config.toml
n_layer = 8
experts_per_token = 4
d_shared_expert = 0
activation = "swiglu"
moe_layers = [1, 2, 3, 4, 5, 6, 7]
normalize_top_k = false
routed_scale = 5.66
norm = "rmsnorm"
norm_eps = 1e-06
beta1 = 0.95
batch_tokens = [16384, 32768, 65536]
seq_len = 2048
train_tokens = 279900000
steps = 7975
Below are experts of layer 5 (counted from 0) of a mixture-of-experts language model. Rows are named router (the router's row for the expert) and show model dimensions 192-255. Each number is 500 + 40 x the weight over its row's rms, rounded and kept within 0 to 999. Numbers have three digits each.
After each expert's rows: "comes after" lists some tokens at least twice as common just before its tokens as in all text; "comes before" lists some tokens at least twice as common just after its tokens as in all text. This comes from a sample of Wikipedia text that the model never trained on. Tokens count by the router's weight.

# expert 71
router:547470510505531473562530570541518548553526474515463590509481533558460567486567521561465495585433475458534535554457484471509495539496448572506551442450454508471471454428526524458476575472531421
comes after: " U", ",", " (", ":", "^{", ";"
comes before: ".", ".S", ".,", ".\n", "′", " States"

# expert 4
router:574494404467571519534551539474476530418427415483452524537443539454481528415498491489537470466487544481504508478578483467445508477513476415480496429507502539493441505537406512570559494450558487
comes after: ".\n\n", " |\n", "\n", " |\n\n", "\n\n", "==\n\n"
comes before: "==", "=", "|", "The", "===", "-"

# expert 108
router:558503538472519527557492469461479475514481413528551567566485566463502474574544598500547515518551546461506535505479508596548425523557459468525491505501524520533462494513515526462495488493503529
comes after: " he", " He", " who", " which", ",", " It"
comes before: " to", " a", " be", " been", " the", " not"

# expert 56
router:496428552537505433496450476492516545475551559499522578578559522450499462470525490547486456482457447482552469455487580507553524538532459471538505458513465527461528481566567558492511533543506468
comes after: " ", " (", " $", "–", " +", "+"
comes before: "–", " |", ".", ",", "th", ";"

# expert 29
router:535469506473503460519440500586546443545523496558580500502465503533467480559481552545525503467497437546489496473465455509536592522513582422580440623464556529552511469470537454549455537533478480
comes after: " the", " in", " a", " for", " to", " of"
comes before: " of", ",", " to", ".", " in", " and"

# expert 94
router:567476581553517518532512471553531477512514508512547472494506503560461484531477434544526540429555437540533510500517471460578508568486576470469496570464474542560540504474552501564509465492447553
comes after: "-", " Binomial", " of", " a", " List", "=="
comes before: ":", " by", "==\n", "\n", " information", " status"

# expert 11
router:554473461476556444560569586484436510564480500519523480571474561563506441507544473524483506507432446500500483480489473468496550489520455489485545500470456490505532445453454537479534566483525488
comes after: " |", "\n\n", ";", ")", "°W", "°E"
comes before: "-", "=", "|", " |", "Personal", "=="

# expert 74
router:472494510547507501517521525489401548543530545502479572506536486535528445492559587513501561499465459579506479526448576505559484541451488531474533493481471439526532447436444531470511565524505505
comes after: " ", "–", " (", "/", " $", "8"
comes before: "0", "5", "9", "8", "7", "4"

# expert 16
router:493452500526470446494495508484466583503541549534513572552580549471512458483535497546448493526492464591524460452473561531553489564490471466522498466533481451488520439448499553496491549513458474
comes after: " ", " (", ".", "–", " $", "/"
comes before: " |", ".", "–", "th", ",", "°"

# expert 101
router:527461560482599460541470533562534457524521499558532524462548447559525563485490533496528537443462427528576491474504476485526554489493529463552509580469510502527504549439539388540444558457478549
comes after: " the", " The", " his", "The", " of", " a"
comes before: ",", " of", ".", ".\n\n", " in", "'s"

# expert 87
router:486461562538453444483556513453553545510511512500512516496466515488504523480567413492477511477502514486470512528452476439497492446538475562461494480470442513497555477488484590447470534494595493
comes after: "1", "2", "3", "0", "4", "5"
comes before: " ", "0", "5", "1", "6", "8"

# expert 15
router:569471441484582476528529522474482566539454469539493587454519501492510478487559572493550480543462464496547519518491501451491577574473468577494467439426496536531485433465515518502490563492519526
comes after: " |", ";", " (", "|", " B", " L"
comes before: " |", ";", ")", " |\n", "_{", "T"

# expert 66
router:542454470502584481541528533540457563502527472522564481523504485505518456575527493520557535497467426532564543436468485499566480516485572515486467572448489483522509485399517412480446546463464462
comes after: "-", "|", "==", "\n\n", " |", " •"
comes before: ":", " |", "\n", "==\n", " of", " by"

# expert 23
router:547509532552544500488482545483521495545497551562515517484500543497475481519501495544439526432456441466539513464416476418478543489508449470488476530487509504541552470514539513462487531446491481
comes after: " the", " |", "|", " The", " United", " New"
comes before: " |", " (", " Albums", ")", " |\n", "\n"

# expert 63
router:536491435486457562512530576464523513512511462519519490460448524443545468442533418523500505516436554484492538557526477475441510511487473521492471488478480529546559494530462528500480528448555448
comes after: "0", "1", ")", "2", "3", "4"
comes before: " ", " +", "|", " −", " —", " —;"

# expert 93
router:538526503530469501485564546550477510513562429490532468555455491515499537544484444473476469549480550529505502488517449590439472520470483416468506502542546517533447471504549455531499420502465490
comes after: " to", ",", ".", " and", " that", " located"
comes before: " the", " to", "ing", "ed", " a", " least"

# expert 102
router:543491540552454560490489533456505530523562561499579561502525504481482440493548453540498448529510513489473559511465506439481532527484489494466571494527435516489578507448515561501465522474545461
comes after: "200", "201", "199", "198", "197", "196"
comes before: "–", " |", " ", ")\n", ")", ")."

# expert 14
router:537476551494522472529487525577506471556515425528577423506567538509496494569533530487559514577554495512537479503517501543584466502533523422496475535454465486544518488515461450539476505527427535
comes after: " to", " was", " and", " he", " also", " were"
comes before: " to", " the", " by", " in", " a", " on"

# expert 55
router:547503529498423507497531551434508424492482478534547536462444519503505462534534474549546489535465546430541523489523514470521523477520465439548472503475441502583570467544401529479476541444549532
comes after: ")", " |\n", "%", "0", "1", "2"
comes before: " ", "|", "-", " He", " —", " The"

# expert 57
router:558514513493612476546396474603493490558522477528551529454512450577532472583453552525522527502458462593527503476496504567550564507490605446529502596446484514533501539443546443515438538471458492
comes after: " a", " the", " his", "'s", " and", " their"
comes before: " of", ",", ".", " in", " and", " to"

# expert 6
router:575422543514501454500579595512462512515507485504430518539480504539515446487583496528512503580464464447491448512437474410509456534552498577443517475468470482500517467563467558478485548531559449
comes after: " |", " ", ";", " —;", " (", "–"
comes before: " |", "-", "|", "0", "1", " |\n"

# expert 39
router:554494508553601501571414462590489438538489487540504470477495478530471481539509566527529535457502448548521521457475471574603574513535531461510448590503534532537465555440542439552467539457438477
comes after: " the", " a", " The", "The", "'s", " his"
comes before: " of", " to", " in", " for", " was", " is"

# expert 125
router:549512491490413527498542525451439437486522467498524482476425529480527455481510407540545457503483480492459539499557418486474505497546452524439540483461461489560517463543495512522433511485503454
comes after: ")", "0", "3", "1", "5", "4"
comes before: " ", " —", " @", " L", " New", " W"

# expert 113
router:488451492492439564508519566542485449517560401532540432496481506471505507537506461518495519564551572450540480475534504480538414551545512433458474504525496511529533468562493426527500492526453526
comes after: " was", " He", " he", " It", " who", " is"
comes before: " the", " a", " in", " his", " on", " an"

# expert 90
router:529525524532498522537528508529511523570546529565534531508470523542523458486515470525449533522457479483456511481457460538493560467509498539442535566450440509529563441532511539467518510474451530
comes after: ".", "5", "0", "8", "9", "6"
comes before: " |", " ", "%", " |\n", " (", "000"

# expert 2
router:526480485504472493474567552453522556512536453445443550551542512485515477418515527494506476531469520477442439532470475494495461538523449536489454407527577527457462460491456500517531540474540483
comes after: " |", "|", ":", ";", " /", "-"
comes before: "1", "0", "2", "3", "201", "200"

# expert 45
router:511480535504485455529491502528561451549523604564515538455509533582503535526455519520474528476505443538541452451443459503512527486525554486579544582508546475550446505423560468561466456538484437
comes after: " the", " in", " United", " New", " North", "'s"
comes before: ",", " of", ".", " and", ".\n\n", " States"

# expert 1
router:541475467502543487508498557489470553503472467572500486553482548526508494534528571527549520571533467470482481481449500514574559501506604529480506523404475472543447466510491504466485515462466533
comes after: " was", " were", " is", " be", " are", " been"
comes before: " to", " by", " in", " from", " as", " for"

# expert 49
router:541469540473547425526572542511411536534469501561422511527498501521462466471553515496500547578464504533474504504426494441479501526475472535471473460462451515482454466544498570505482518503573480
comes after: " |", ";", ":", " —;", " /", "aged"
comes before: " |", "1", "0", "2", " |\n", "3"

# expert 50
router:503460512503490457493495524533460558564526547518555535540546490540546448500563534542465503536457473559520464512438568475565570557511529531445551493419452449557534431482505541471458561557516502
comes after: ".", " ", "–", "200", "9", "8"
comes before: " |", "%", " |\n", ",", ")", ";"

# expert 112
router:533504477442451536468507555444493431491500494539493501427497503436489550453546410538537456524498500462466530539528506515459495452567472515485545494469500516540518431539448461525521513448549474
comes after: ")", " |\n", "0", "1", "2", "3"
comes before: " ", " —", " USA", " A", " L", " ENG"

# expert 92
router:486430547493487488564470449462472505504560479557506603551428567458438429470508505543510512492459494475525541451450479532529466516521483472468450568485421529517538521548555555483455509473501453
comes after: ".", ",", " that", " The", " but", " all"
comes before: " was", " is", " of", " had", " are", " year"

# expert 99
router:470491534473425458427567533509529442541519555508483457532473530497512556484498402527554548437512495460526460498555469489543484443557487465498537493487460584498504519559527570480523543523580460
comes after: " in", " of", " at", " on", " from", " for"
comes before: " ", " United", " and", " New", " which", " U"

# expert 78
router:517469428519466520521536550428530521409511468494495472513449570456501449512537437526545517530491478436403558535431466504453472423530460542463445462477480487519509495556409558515526418433544458
comes after: " |\n", "\n", ")\n", ".\n", "\"\n", "|---|---|---|---|---|---|\n"
comes before: " ", " \"", " The", " Win", " Total", " L"

# expert 31
router:550471508561462498457547549435544436535549470520553518493461522551444477531538501519559495547473484490482459500445471489562540561481456544517414508438486530527540467482498511528462549460522556
comes after: " to", " for", " in", " as", " on", " that"
comes before: " of", " to", " be", " in", " as", " by"

# expert 12
router:445485458473484457456562561455497525467554463505438574507484555503472473485492511501534491554451524487502474475477460508479486534503448518520493455542505529456436484470464510504543452435527478
comes after: " |", "|", " in", ":", ",", ";"
comes before: "201", "200", "202", "199", "1", "198"

# expert 40
router:479446504526515485476560546472434560526550499493494581494566494537501470548555513564492485503501469555498443488451572503543483576485472539473515462440494496529530454462478468483491569492501488
comes after: " ", " (", "–", "/", " January", " ft"
comes before: "0", "5", "9", "4", "8", "7"

# expert 48
router:550475442446548484566567567471478486528461454434448547534487568471477495470512466494544505492476518465496513467482463507404490499548429451519462446573527542492466446450476511485524523443567473
comes after: "|", " |", "\n\n", "-", "===", " the"
comes before: "201", "200", "202", "1", "199", "2"

# expert 120
router:499518544520407478474540525516570480438582481490517420522495508439474544548476417535487510510467580503501491510498458507492408480481470434465425526526481497558537500531518541509518428512462531
comes after: ",", ".", ".\n\n", " due", " well", " However"
comes before: " the", " a", " he", " his", " it", " they"

# expert 44
router:494433507548464457451512493450460581482552560475496587560610549455550433474530471546507480532499478511550523464463537515535519554485451503547513472508483497478550482529526560501522504515505468
comes after: " ", " (", "–", " $", " +", "/"
comes before: " |", ".", "–", ",", "th", ";"

# expert 69
router:498463505511515470429569540465510489580473471515450568544468539509512480530580546532536558544481436497508452491455491488467413480537493488482447501530477545481436485509482498555517435486536440
comes after: " |", ":", "-", "|", ";", "):"
comes before: ":", "+", "1", "2", "3", "-"

# expert 111
router:577507518551557520514535575539521522542511487521563534500510504524485443516528496512575552548483459483488520480423520452512532443527455455440574605448455524489554418468555441453489563451437501
comes after: " a", " the", " his", " as", "'s", " and"
comes before: " of", ",", " and", " in", "\n", " for"

# expert 42
router:486443572543451468523454500458496554536558583527481565515588545510559412526573468557517457524549467481522494503470515457522572526529539572469557486551438520529580482483539576504467532503511454
comes after: "201", "200", "202", "199", "–", "198"
comes before: "–", " |", ",", ")\n", ")", "),"

# expert 121
router:512550569500478467556485558463508506533506602542489535441450508556495540531536479504490523512451472499535519427450498500427577529478516579566535546454497496494492476424574551498481489490507473
comes after: ",", " New", " in", " the", " United", " South"
comes before: ",", "\n", " York", " City", ".", "'s"

# expert 110
router:522471493495452489427559569442517526496537431490558522436446509446505509449537430547511442554501551486469535486503507490477443509519494557463517508499473492499577466482499464529495487448523571
comes after: "0", "1", "2", " —", "3", " Born"
comes before: " ", " —", " UTC", " —;", " Votes", " Candidate"

# expert 26
router:517467438516514469513560571462443534448490479502503512528514591444591471515570458477524541486462525468532512509510473461428519489442475471510438449533464569522492463512461505495560546453538458
comes after: ".\n\n", " |\n\n", "\n\n", ".\n", ")\n\n", ").\n\n"
comes before: "==", "The", "===", "-", "|", "In"